{"hidden_act": "geglu", "router_score": "softmax", "optimizer": "adamw"}
Below are experts of layer 6 (counted from 0) of a mixture-of-experts language model. Rows are named down (a neuron's output weights, with its number) and show model dimensions 128-255. Each number is 500 + 25 x the weight over its row's rms, rounded and kept within 0 to 999. Numbers have three digits each.
Before each expert's rows: a language model's description of what the expert responds to. This comes from a sample of Wikipedia text that the model never trained on.

# expert 22
It responds to: Suffix pieces ending nouns such as -ation, -ity, -ments, and abstract nouns like power, structure, rights, services.
down0:505494467471479540499448495448485524517482523532540473500484499547488492464516496530520521520518507474515508434497518523464465507470475467500470469454558489522520529547532530524525493511502482474493477506475462499515504469483489507502457508519503483478482483461505552514492481496498503496551463512484533511508488478480506479523506497482560536470518532455524478474498479473507495509528
down1:508515498514484543510460537532484500489497564525513501537517497525503471494520525536484506510545513531504480519484485524522496522489511531485501472524532484549496530540523466515509477509517493492501492467471514465496468482498550511493470519491515457501477483493481520499488502512544562503541545463494519498506511502452480485507486479466436471504519486489475506442489522475521444473508
down2:488503534509507461477508528522511523460485488498495512523551514505524481487510477487557505462454455509453527485540514490445517513458451459487498537514566500512467502498513479511490447463487459470499508514527478522486497492478512502502499468489491524458531524489483453520483531538515488467482471482498480509488493522496478480513505549526520538461551522491513497512530510517497538493488
down3:528456463478538492515503525486526495499494513482467500515461468508555533491472476529467515492493450565481484484478490514496465525514499454553492526470486465535481454511512478522518491502467459493500515483552486508492463522487491522503499502483519527513451507516493497514451512501507509492441497528491505527460495535507533514528516494480497461517484499519520484492486477481477492514500
down4:550482491499533517503508476472463513497514494528506459475532494483479462511508520499502527477432521458504496482465469512512506514494582506563481513505522470522529495526501514516531505483526484526444513487454470486480517512537501525467422517509511477532511505531473528480495474504466547519552515493519486538519521498458481499473504492489510513535499500492512510484505516446505505533491
down5:503559490490485509511485491492531533488491458472430498524487550533497471476454546469507513501523513504533538486522485510501489536492498487503546506483462452494500472508490469523493483477492514496543482512498522488498481500450484511506536526513510497499507474493465518482528542506512494520439496519459544537470505477513467507480500531522514462491474478488531434546491524565538487487528
down6:511529486541481507485487491540457510490507481480481452539486490520504472462510478501562458454570492521484477479514532496451495504530463516520478515480520503486531506474484530515503487495543522456496498531467489480537518501510509533530509532507518499488510553524516522495474502514507528518494534510518491481515539503490505489533551485506510478502466528504491495477525533523485481489539
down7:480462510487506487517471508517493490493519471508523506507517462523509526546483507500496509521490540503538509538488492490472451468465500535499476503475543508466501514481492519508497493546549497448472565544502525494504469540480527475522493517468507514524538536463536516502479465493545500517493496549492515471470461512501528511505554553482512529514476489511465525500502447477481526506489
down8:516435533521535533487519478519490520508474524462554509486512462439509536497494485498523536520467511494489495460470484498478465518484450466542514505503518504485524489492446480506437521521487474454505494490487514509466499489497502439481485539526475542487507467536478518490467503489483484497484499540520489459497527518500531508458478484501534512497479526466523480489521476468497474496527
down9:517508538498508466486514440483499503517445472465480500465483469428524512495552495529509517493513498528493473507437501485509490517479510481474529514479503522515498501468451497503498490475493467444442479526504523472486504506530514513491531491533503503527510496507500505467458486510475561489498513483471447511483491500571509476501463521522519496534501490475507523507494508475544519527442
down10:540518510485491461468507517505538541505486514497491469495529496537510474511464500466521516461487482489511528524469496479508490486546504500456520484448528446521473507479517468480508502503494502567524443490522510525534464511501490473525493519583470526549501527471507510501473480497512498493502500508513534535478493492491485526494484497496497559555523498474508480529464492512535499510474
down11:505466479471495475490509499518467514537492503529472493534453529515460484482489471514543494522509498484479517521502464528456498541451541499532507490509531549510502529532520482481514472504529477443511508506514502484515484477485532511495493523489491511502520481456457498468500517453506478470537490519485508476521465512458482527509541477460470493544521504536486519526502457519519468488496

# expert 26
It responds to: Commas, and, periods, semicolons and closing quotes that end or join clauses in running prose, such as "and built", Parliament;.
down0:513455517470474530531522480499460519496479542462495467541539538488504512464513514504477490480533509476491506483493489521469481498468492451494497504465533515469497482519509529507494490489541489482539501494500479504504537546517543469486496571478482505504508505461438493495488461468536499468510517477479476494511539467540457541503500511513505514484513503516497534496542483465527527493471
down1:522508474494502505476491458470453480484510468481514496544493495524557511516479551490499561515512515458492466502460481516513497508499528491539516519538478515496498520514476493487487479528521499509542535499501520515526532516498520534457497545481486520491470447541503484469496528505518488504485484475485503523476516506529506574455496469526471526520519514543531536464507503501488500535506
down2:500512510553516486525463512518541510520431497543539507528511501470519538464498540526512462468500467476527498500477484470560487454511493461473547506482482493516485507489523501461511484526495472484533530460489500438467461487521493533473497524528475471479496488525530471508519508502504497507535506467513498467500472496495501477456519531474464511484498506519490442538530513498479505507530
down3:452545502507505469500476513477475451483514496474470447500483511528516493513501554481493486531548516438475511491462493506538485466524512475497459478482495503530520482462488450535525485493530506514486487533476527471484514512493488473518493467536507470501489472481493493531506508517496508544466510498524564588502502454485550497497499468562495474503506473508527506519500518474540497471460
down4:533510488517502468474526472447471441457524494467495467511501499538507539495514506512528460514586517484490501493512523510535448460502535527489475526507483545460528490516500492548502466469540509531467520526472462489493480487460492498491500522463524483464508461536465525515489490491512486521504492462530466533502506495519466512462529514486502514525531477527539519464480505507508512485511
down5:524457512493541510492486522478526520537529496484497512470506551490437501490504483524461509558472490480519517451508505536454446553484505527496498526452470490517502491469549518475510520520479488513468531456482500490528509496467521516485457483485480482512526494506491520499487479519484529537516493505490527494477527470476467481435496434508506487470497514481532508481514527457499539505559
down6:517486521487488512530482494490555497482513520476506469550495547491488497517510515485516525555510490476499538509469480520514476533544457476532521493457482506512511476488505477540498496542548513547516525508482496455508482509502526530521467453466519483496512502534481511455526503536531513506533479525496531507507496495514491497489499487485507487497501525498526492540507460517480487510488
down7:522519536543498501478538498487425478504514508534519495535472520519486522455487468496518467513522485465524485519480502513483482498489472531474514512503509528491500510470519491475479459502531509493523492518513533540509487521512504543522458530492549534519478585460515507478491501524559526477517507522502471514457476497474507506509520556513476519540506523498470529473474527510478513458508
down8:471488502562513487504503514511537475478447469529492492519492502532492541481569505498499495502463486491530484490469477495462539461470524499509557506475490516469508488497514539497515486488489495489499500497505520524504484494472538541523506550524508513487517547469504475489475503486540496478509527526506517502520466509484480487507501503521494513480525489517526441471527496496502479496519
down9:473516515519535493489486556436513493515497504502534478521486508510459463468503470491507506504491538533505523543513490515531463481499510503494464493478489501484545493529496457511517529471515472536477502489463514506488526484494481509505494480525497502448531506535524519531524482520412498481477489487542551513505469479473500525529475469549504488512468489495517518512506513526521524459477
down10:506482531469551461517531473497507515488492484494507550512510512561514519477509563490488490482539543453508487541510542482510498526502483505547492495519474503491493499542458502535523537510513557531467498504470517507498476505527502501507477453514489514527510524479561489488522505526545506541463480505448477532512512498469536502524494469548518532524499521492551507510502478468505509495482
down11:475511492509521540513523529485502480482550451555528505512500514488506459536490516483507486496519516527503492484517499535530541505465489547485474513442511521480513515506515505486515509466483501536523467520538513541502526478490484511482499519513490475514500530471523486517467515489564506447512446495506508492499482498477512509493478461541526553507469471500445504479467508485532542472529

# expert 4
It responds to: Nationality, profession and career words in opening sentences of biographies, such as footballer, politician, painter, member, debut.
down0:512470479544500486527518501482490510511538487543510562522529579499490521481485528462525455482469507496524490540502533486450518484505505539532529503482523511470517532531457487509500548472476501515505513534504449500536512504485470466489498534486483518460499519493460503537481495515497498505515496509440505475514519489516494557483483537493492486489521535472468532467534480496473476499526
down1:487460504495504511511504514503464570518514516468458481521548487484554445498518509465513477511610471506474538486506469478484543542474501448514502493527504479492534482479515508496516505490530525512478461490481507534453478492472486511513514505523501532523510516529515533544509539501474525551565508487482538505502499514504489529501493470531520496493497512490492487548515490507497509504508
down2:524495520504458511480546479470470454506507474505496490527462476500521479485476517513489490482607484506530483481526513532476476466502520503492489537515502494496491445475485528470522519457505496510527524565517505550447479467500473487518510450505507504542524501487508496533515530482475454490502464512493531506568479493536535545484512515483518513511471514508521484496460461562468505499493
down3:501523495511444532507480533500531498489531466524531478508490539516507495533526522493486523500530479488523481476523508494521479498531496505507500506449496484499513482495491513532510526511506488525504499485521476502455469490456473530517535478485529526501474507564462517496547549494513533481549518500458535506544503524507516486517455524465478532490476539451449479515488541482473482498495
down4:467521530479462476477501477510456469512544472507502530473519477519481464520491491481517491543510504545469532472516510507479507478485494452479484523517528502495506484479473527502479499440528481425535459499536504549447498464501525490508505466505520477489491513499504513511502481539497525507543482453478494480500498500480508498499458485506520514464506524441514517512459501535487470492515
down5:517482536463493504494464455489499533534472503488496471462541501433482501490519498484508530517374496523509497489508527470440511503509504485516532508552526503492492475494473501457488505509496507494475491475486504477511501486500489492458474523519467506505526534505472475516459489536463487474557484491505473478513530506482529470502514480504522460484486558492491500441472509558486516499490
down6:464526526493473560497448529514485484494530517522483450507518462463506474541559500510471508503499507493522499491523474497479452517462469490514518504540542496492494515491550512528485480532508500487481478491500514474456506520477515489491478514502482525474491514524529459544481474481502468518504526469562505509479485525448532485540534512478483508517511468500461467484477513495515431517488
down7:488491498435500517517488485517526504507512514499521510520503512540518500448490487524511516526488502469454485571508504507511522515486466498530500513509532509525490496519463530493497534485525483527475485466504512531530527479484488507501454508484473474489508521518418488498486488447496485528562497514504516457506507496486478549478455436484493528498500472480514473530465524513464496510483
down8:483499498504461451513463543542534515449486476504496549521470508525533521519525516457482531501436504477492502506514491526516483487493465460525491467503480467479492519483496518487502550481484466495479487480565491512464490506528494495479496456496524480482471452471518491514483506518499504521481508453471525505536478503525543449508491452500484528544506470490525482539505502466476505528467
down9:485536449497499511512486517471542490463553552540519544544527498507500516538486503512507513483472532482460474509488452514511496514448530517524428511501501495447518517459486521487476481493533480512469490537522544508470473515492500506531485486450537518505490532479572526484487462480501559510495519459490520488521476509496500496507483504524512495533488499473466552485513502439478513501511
down10:529498506462485510490499488531489508557541465496485506545525475474526511450520508494545475464561481474500485519518515509495496506486545483486506469510480496506487509530453508536526500524516518497542485477490517499489513487515511512478497485515514533527511500476502515529521495503528464512492523503503474505504514488498463564474510492463544528513491487541465475519503475526487496507501
down11:501498529523502528474505512488483451514488552512516485464490516501502496464485466517482500504449529468537488456495527466501509482537467559478488523485498520502492460475513485474519462486458495490517495460495485505467528556509525466475516446516503499515484534491507491526512475516500468479493501513532534543482480492465544486485453507558543492478496468502508497510481513494551509513508

# expert 12
It responds to: Digits inside dates and table rows, often the second digit of a day or year, such as August 22, 2023, 16 March.
down0:493503517496500459481516557474507512504471523475495481482514472487480476542505481477443473473519537493510502482532526491488525521535463494530502466521533484490534459499531491461476528494526515485481464507469532482497509516498487517470452486513493487511531513490513507529537496517495542532591467526518546552457532482462533477509507507475495491508495487536498486456519538528521527503474
down1:448477470473513468485525496473494468494502488513503513505481538529510479530482507531468466517461470427486496458467520504459506481497535489439465448482462512521487477517480505530490484501448532494482500523513517446514515529481488474478474547515519515499458508527526493492537509517514508498548490522505510515447472497486497546526525493506508483472530428524544526487514513527486515476498
down2:480515467534482510521476499453491518512483536487508473524487556527543521488543499510499496450460507529465521515486487501517501471517490458494457477509527491508521476466498519482486494477522502497474469502489490514492511526529508444475491486481468506518521536476485528488468507508528502549509479458455488490500493506514499497528536476519526492487473534468536495508521501467511501526493
down3:500464493465446490536523497485543559485500528533495460501486544502501455486517506501481532512438515484490509523478462514496485537533509487510518469468467505483502492477519467507495533537466543497522491476529492493514499500520484523494505502504504519502497518527460490483501515516480463532500510461528472486530547535488480522483541498491503469487519508506537523523478490494486502480540
down4:506517475493537513510529490475489513506506456526513510476428471508481507513531520522563513521535523532502461518515499489458512501450487471506521552476487469521511476523509495525538523507500513487499509560484475503521468503446479481540484487512494456500493456496497507492469529515480489510546491488475489451515514511536522512530538524506523507445503508521505521491518462516500511499544
down5:506480558460471532477500522533541488477481509535535527506549518501508473454495530464489528504515473452506506520502482457508497487503514482493508522465505523462490492521492490472487555522524512519488494487513481481508498511513474481515471483479462500501489500543538509517475499446507507496495504506491499537544531532503552487544534491506481521476553496506488448498509520469458454501507
down6:456531495505499572543473527477506528503519542501528521548518497455457473446523511486471490567481486485450478476517500494508462541489479472514561511501498494510482534523516521473480512508487495506530514481497535478472480491466510457496504488476517494484501489488493476533447493466514516437469529524466538499491518490492501512508512465481502484527534526530484524535471497518511493519484
down7:527557474548511494502481448510524504475509500469501506519494528485546495532475453519490476444480457492520531511485498492539509525501487470499476486494462550503465465491522459500496494520503524493550520463496466486535489480497477517529493497518534471486474499507485553492503504470528493532519500543504519501481466500519516490499457498542480531503547463521488469523493579499505466499509
down8:525492478521514496501500471501480502492432486517487532508525474504536503484513561512483528492517512533507504514509512436481453540487510467500507449516522527479512497550517503458463488511478453486476549533524496507526508516499495500508519523566528532456490487524448484550523488491477491487479488470517495503471521498515495514490474519455522495488462523520531499491480538514519481510512
down9:519565490483560453482522507502520478509517539480476507525496558474494533490524493497495469516488440502493505493496505485493511503492489487507505533524511492506499465479476474468520512487491536517486519500509531491544503518531501452520554496456486502512509506505484548482499524526529503502486524527494508489471524492499505513440501443461528551479498499475477472472519512476495484528482
down10:502524484503476483547478544487488476528523480505457519501513494524474473500503527470520471494530506515527516491509471500534542498458503456491494505535490489474488490526469493534474534482491508449525530497519466533478479484463462533519509480533486512505473478525495495501480510550497509509496487473493482507552525491499526472466435464499501503462533498470498493487473565450488442518504
down11:501511515493453483519508497491524506542505490534484529494537507524527563530468488479467535466447546521522504495519510519471506507450506501480529471496489472502512505468496529497526488461502522489468483497508553496461455470539529532474479477509512470454500490534490506460502539472487471506455543500525501495519511472453459503557513454500514491514487495497503526538482515458552460496500

# expert 17
It responds to: Kinship words, titles and given names in genealogy and biography, such as brother, wife, father, Sir, Edward, Lieutenant.
down0:533496471512504508575491523488482505477497471518525516453548522512513512527554529492483451512535530485528506505492491558506468476524484501456507538520478476496511528495503502484527513514530476526495490471513536529516507492475487502513554471493555486553469499444546525514512475468504472528498513517453512518530506510498469511515499533494524479530501526472484513509491483485522524506484
down1:550491496500487495516520503502529523529486456458501466488463543507465503498534524477489516504525497475507486499516480504522486469477479490515532539508443474468492480509495477502514521508462476485469514492488494469480473546483520505432528511487460494449518513550438486516464564517485522483493450494485474512503496524481502488509521519505501451542471509513533502436480544502466527541500
down2:470507516533578494477523486492539491481506512476546490486513497508486527464450506471519519457488514486478492498503477514488529480493498532474518488500536507529470487555468555524533467503484489546513526473493532480506476470491508479483459484513516492512509519513479543511534495510482500502446495509512551473512521473485500509497505507487434500465477478537461520533505488513483501470523
down3:487500511523508532535538525469469536475491467498479506489515480484504471462488494487459516460498496506478521479507494496455491524479466458512533505473483506474468513477515521498514484487466465467514456510481463533488502482583478498480518562519493477483502522496509446511502504477498479487509473496488500488514541520507507459497512518495507478510487496474510502505517525530497530518497
down4:505470513494481519500505513558596501523509505482488503490508494514486490485510444554462490489416520530544463480507553501518461515504502498477498491510571479524505514471509499469478489496518462476497495458537503515506489490492523494452524480466509500447462509485492488521473456482466478510506509524542466509499520492537469462525511488500501448507473427468491478500487471504514544518498
down5:500557495505512507473498489515559497505483480496488520576499499481500467505493498512509510502438502507480524501530510500496523488455542495516485513491554488513494490471494467478460502493453547446460478493517502502506459482514488509472502520526512523441510489508517473497488501514471465445507523467518475459496460525551515533492486520475516514468528439528476507514530493510484511468538
down6:511513527511490476550465499444473487507500502482477518487513481456509510481545527503490494519462531486497503485482505490502520489525491453491468497499512519498461487485499504446491472479484518505482475473477558491477447511521494510558502532549498492471445506503514504520496528514525482464469522535484546486501499483525508542495493504530501486474508467523524513529547488487478530517498
down7:461519512525451484500544535503541467529525485463473468494501544489507474468511510495479531519460484483497496534537501492532539462484482480490517456517521489505464519540447508478470509490472534506493529510502509517498492494526537474509500479535508494460540491485495497497472509519542502507521464477481517543524484479550518521499514450491476510434486514508519484501530488493517493472511
down8:478494518487521473470517519482506447517574547440504523498469524488507510535516483513513498506496484499494506459496487495574502475518549498516501510509511508515511537498486459498524470501508506531539519486468456497539486499462479488530518484520503529522456528489476506508516460498525500483490503505451528491475520506505500517478472469560516522515528481515493504543501479501489507493488
down9:504520528501521510455512506484438465458518488513496505500506457482508515521500536522559468500552521541530505583464524503440486483526519470497501473506534510513551514514471471500515498483495525511512470536531490514497488535490486508537472463494503486532465492466549492469523536501505464488550533484477521503482510487530529501491466508510547532493544515498509478515512465521465482506459
down10:519474497497497516481493510481464480460515533505514517480514531490500492466536517508588476528501522441516540517472502494537477493499528502519511515492547528476532537488458474494492464506484440538513452530498503525524513478487495439515556503511476517552490488508494500527517490510515479516507526500470484515573453505538490510481473538502493472520524514520514480493504493480444512445457
down11:504488490535492521515505500467455481478476497545499538490512515515494504563478536486478491500592549457513509502523512518518501520494538512495457530499478547497517503458497444492510535542511453487494504513511530510523517478516519522512487477529490476532510521516522507511525481529493520541495478538468538482489518475515459496472494519510465477466447539437530552516496529499495526490519

# expert 1
It responds to: Words and capital-letter pieces inside names of organizations, units and bodies, such as Supreme, Regiment, Foundation, Committee, Council.
down0:487494500469505511505495542498459499527514537538576498489505513475527479503491513473497536510450476494481492491480492513482531510540525530448455472482510542505460456502465496506464506467452516470469510548496530463482528490552484507465490499509513479463506506529534508535534535487492464505514522495541495490482508502521444528487533526505548488478500480524489516514533444510523507479471
down1:487489503490476463536517468499509497505544466503457517489476497500522477479500501501504505499472473525464501498470465464541495507495514469518528487493516479508501563520509471549503479501513464505484526531543567482478468465473503502497510487508499486503503471499526518519520510535461456502428518511517470540513480537526517535472470480496528457511515520495445506520469503504490476520528
down2:481488490516476476484469492493490479476490503514482494485500515503533470527502524515461513526522480489499481484493464478515488518492535536539484501518554518506490516508520458469503515526498520506505425504501537477441487563488485496487503481539477464482472484499543462511530490513470465487555524498467516532521526547460522475484491513488459519509487502464507492464488515509496476493484
down3:543471518470482479475521540504505466520504500499555524476525513495517512502485489502509496533437531497514469512443535540487540494527492501513500508496533540493474504525481497553447542512474510522526500484526488439499484491522458471516475517468500488488523503480479504505510494494520550496533526536476529520501489517535543510506531513471470539430479505514504529516560453530506498534437
down4:522502494505552457526515503503509513467509520470511529494507462538478486479487504511528508515491460534525523540522468517463530505518512501524492508463571477542524489482478502480483499562488486516510506511533462457517518458503497521474523478484492495527494490519506522491516512521507509514521485499516501484484555450516517550527526503510485493514497541492480493513507477514490538534509
down5:482537464489514520506504541508497472506482508525524490522505474496483502482492451521498494485500505549522523515469510486483488480524502469527513529482534521517520507475509482443479480456460487518501487500545525515478551464497524480508478519527546495523507542497486534528506510521502462514588530517456494505496458467515522506506498504496498514507511488474519511558520468504517449519503
down6:470519446519502507496496507488551504507524480548508498535506533495530480486503517513481530495531451524486500463498543512498560530518480475478523476508486474491484517504514543548477466458476516539490518467488498465476527529516533503500447556507512479508564512498514499479494494509476492474497532502502533497475516533506434520504535478479520452471506512558490517521542506505517498499517
down7:545506505478498529453481515473530526465500507534488483472467472475526519524482522510487536559544518498492514499489532555500569459477472434508520511512496544516527479486502504531483503507464488513543500562499502488540502454513529471476525489507460465502543494530479497506472552496476505517510469485498507495480482525519536466483541522469499502447513506537537490501525504521469505526494
down8:516519502522548570493535531543501475481489521531489513444519495517511499503505536525510466508512531483503531511493455467458455521486501499550502475498475496451509497530487486476498505508509495505486475516508507532495546461509491503526474496518500482508512519464483529457471495488493524513575501530481515446493488475507495533476493524523474500501476489491514473506472566463470512457489
down9:493496471456450487511524490475460494480530474518523484500478488494501501494489464484519506512500472518490561545525502522461509483548490505456462562480499472482459486455487503463505543510470473505505451531500461471451494484490511489478567472506555506525533519508496486525528509512486491489472521485548502473480519503492471478526535523519518507529439517473550469511510496487543446510507
down10:551479478509469486521556476502464495512493522527491502499516474528478501485511490507518487522499478465465533524474487519513466497469472546521528474508528552504527492455521507531498498516458500566516510501497504509496545493489516500478542497552503457484529505459505557501487492530528533533530519503484495478492511499450480482494527508497512482508497490495506498535502482501507508499497
down11:486525480527487526496493521521499520445545491515561494498528491501507556457508513524513535446481494494479436496493492515509488529516479507501476561476486473502476494537493496521484449507515482480524500508530485514538489532517497479487507530472538507501497516513497458525507459466527533484498516506504475516453485516525536525482515497529493493482532526501475493500527534505483482483533

# expert 0
It responds to: Prepositions, mostly of and in, following a noun or verb and before a noun phrase, such as operation of, hole in, centre for.
down0:521519538470488526467492510484512451480516505515512493441511519487473558497517577497475485511528514496542533512520495515517511470476477512538512509512510540496563488548496494514487527524504485536488464483503450511510525468498509548527462527499538532512489494498462529522510518490522564511508498463446507509528478496506536499525479495458473486511483465522496488512493481509472556499497
down1:488476486523572477483503518526487460526517491506501532491530509472563519493495518494522481479567525505516500503525482505459500520525489442515493497521561472520496480490515491490524474522470532472494479513493520479483528506502522516496470499512467489469519498478521465488456493484510504509553456501546506500471469469512493497497509522536511535492502514551532461530555516515493537517506
down2:521473538540531503485503501555506489486541509472497500487486528497524488537480483507510537498504527488515479567494480541476509542494514428517537505480501491531508517492510522485517503518524478445510460489473509527498518521488487477521564484491507538483487498444475458499471496486500477510496478526471484477508485471530520485501508489526506481478478487529523492504509529491479566524486
down3:466497510513480498481521485527494464549517444476473502489492516508519496537488493527536504566498524474483496528492503533491498519502497493531541504478559470501508480490490504489494516499513498475522546482524488504528495493528469473471542498530467494489453492463478543504492530490497509498483554514502469494500524504512490478477498512504533466503459445492505529493500479484476483510515
down4:534496555513498522444524477524477483517514517512514513505475481487542476486488516457528481497504506558496528525502533499517484516522553541517481481501517532520486547517520520499544523503474517486475475548505546485527518492551492463482492521483459456472491518497521552510505499490509533510506521530527516472496518456489483491505484494507516464514512478520504502504471546485513493515529
down5:519523543541495500442466478520504513536457458445485473531445451499512492477449500534515480530573486518573491444507521474487475496513523505508510510518527431468467504466530495469474446498500499478506496509530517487530508483544496478536493506479529484492475531493514460494517490493521462485452496485517525503484483502494512492512491495509531518542535508503502500502468536509480472515528
down6:476479513489501535525496483477439488504532490513518516507476455495508546543489522479567520480547491512510507466526482488497491503494514484522530519507428527492444505511492526492502481492545513490532538481496471495519499500487510531523507514517422503504498495479498504472482506500533495495496545503536488486477520515492477491476508529480488483519526510473517516488530475523529524482513
down7:497528475461489486506498525504492535469472536459452495539518481450464490496509506511458476493544483470507493515518487516526481529462475517529504506530536470492475518552492488497506513494468459483529529497533494512519497501513487518489500519505539474470505511498533553514514458451503551499479474491450499484520476490547453504500496501506486502534500472507486492532462470510462556515495
down8:506471538509548535506521479496441477465503492525516519503483465497521497567512566465513535536585488468501484478501458456552493521492506495492539514475478468544489466517525489534504495524498506503504512510482489487545532523488494533505494473493484474487517493491488526485511516515533484497490508518511461503489549522483481452487509489450532492504517526439501456530534517483489479522502
down9:480522501498492475477500512517467511509501506506518539521532492491558520482522542478498445499521492462475487516518486468504457507457545521507506539479572469513443493470477479514466508546498538571508508485462493528524496517458482464487485480455528519466551512549460512505511521481492496448512485478468554495491515559521495513463503520510516547534486489496483499498507515480473469488478
down10:489464483458518487490488503507521472571526495496523510497528506509437501520477478504550551521451505498530482459497539544497465505517523521518545532493521486516512433528494497522496523475492484518531554503501514469500511513445485508465483471476473540507470497488468520475483479538499477512490521467519496468501473511500440521463470470480534546500493473487443517485517501496497516481495
down11:502517476492453469501504534456514504511491520490457503553505533470473496489453498500475488479489467541484485481527574483508485542490513489463463502522453480475497484498489495485507480501448546481438506520532495496512473520533533508504505520487494476460503482504511545501547502476482427496462484514520505485483484491521479516524485507528505502473541510466525517545481511522484478484500

# expert 30
It responds to: Middle word pieces of common English words, often following the or a, such as Col-lect-ive, Sur-round, mer-it, ref-lections.
down0:537492503475476500518555479482526515510485437523513516514512508478476555521466477481517484508499456471458501504494538528498540491498491510481526509554512494502455519564498528536472468517552531491490539482498512495469528509500544520464478575447508497493485478513490520469526495516473482510467498475491506491517535536483454472497517475446493492503490498483473502464492470481474468520510
down1:497534544504507509526518461476525482487505537549480467473458520518466529494478522460476508487457488489498490524527487512521485504558525495487492463514430518517512497506493474530533503528524470511500514497473514531532506583491520470481476483543515468514500487492495490479518477501476502506513539473498491474502496525458489472481507472503510481520500526510491479469491491511445466509527
down2:481490497460490490512512526495519535493430475450511510491536485514496534507478499483507524510459525499478540504476487524489536443501495491548535532488524436518536480536509511514495490526499494514530466498469493487519486500486514506544492506523505471540474502484487526480537499513509494508493545499513530503534503566538457484511515511453508449509510495459537467516527520481477481551468
down3:496507505510530483502527479501483518485464510500487528498563488544449474490521465491505468455490511502504529484474465489476527498484517501530503489469586463509488538464492469478514472524540462473471468498505528491501476535476513533492512453488498531537480525470540487513509484516475487473520486465477567549520486469503496523512471497478463487544520503514489475504500539509517549478464
down4:538482432479508533473483515511478535519553494495502498446535512540484524465500487512500508489434495530517453520469514488473477496523511449536568499487547476509467519514515529515500517490505471511446541495487485486490530504537516485525463492491476540472481461473449502511471485484557510484525487451485491488502499515514492543506482520476494502504472524529506483556523502523531524502469
down5:508503486486528504535505501514483528504476490499469470473454533537492479483492522469457493520579470465523472521499423500504497517501493506473497505501492495506525491474484476489501554527505516517457484558513465492532500456483488521458509530544506517520429518477532505504487501491550502523486485478457518512506509499493523478474502471525462548541498467480516517553520510509507528502452
down6:523464519540521492462458467504495495561502484522489500498484522437475551498481510491488485478522477538509540479466463462516500524436527510536519506524528526458488560526527521491469513505491488535492514473502496491525498497505462510471470533486459447481492458519513487498500512460458546511523512509525487450468487509501480514494513493492505552486474515511497489539516507508487508525472
down7:474482465456537473530483505474531531502465494450546528490464487489512435516506510538465537468432487483499497473476491534489452477447494468527513479536516490556513484519486496477490480567468476474463531462505500535490502517521526515461499504503479517514474469503503490522479469488508466525492519495508530519510526556493536515516524446512491481510493504502506517509502542513534473541488
down8:494479474492504459522524527526439473485491524522476482452474456506502499535466509496512472547529524495444550514487504475520504483484507481504418539481467490483512548501491456486456477487499482484479480532485481491505502505521521470515500495476537505482491528533549461485484489498513522546512496521503487489520500503536491520486521488481458475512488486502484518472520524471499468513500
down9:502463470502483483477520468460514501529455496507461524471517502453459498519520499527472529465396493511491529493467520525491516493477517495518486536506481485487467468543499513499474490504468553506529465463472531556496504555493505520491483529526489481470498505519500448489497537460486516481539516487522471476507504506517476526523509529470540512485473506543487453521470462475496465501469
down10:476532521493536504525497524504515457509484555510498482488533466514495462510487509473445490519516532502526553476506490497511536523522516512473468516496475485496482498504506473493506542511455436470465449468466524559462511513510500509488507501539447474511516517540524513542536470481515531460512482497508491484482490501534496500478491535506497496486513508503496506486515524488493500512476
down11:448516491522519501520499509543523476516540536536491525548465501477465512506478482493470509543473494533515455481470465486521497492502458539492512470488438510483501452498479513503491500495506485483504494437482531470501516503500487457522530528517480483475466513495554497490490462506485562500486487525505506463494499500482502455517508503481456459512476475503478576515483499479495528486543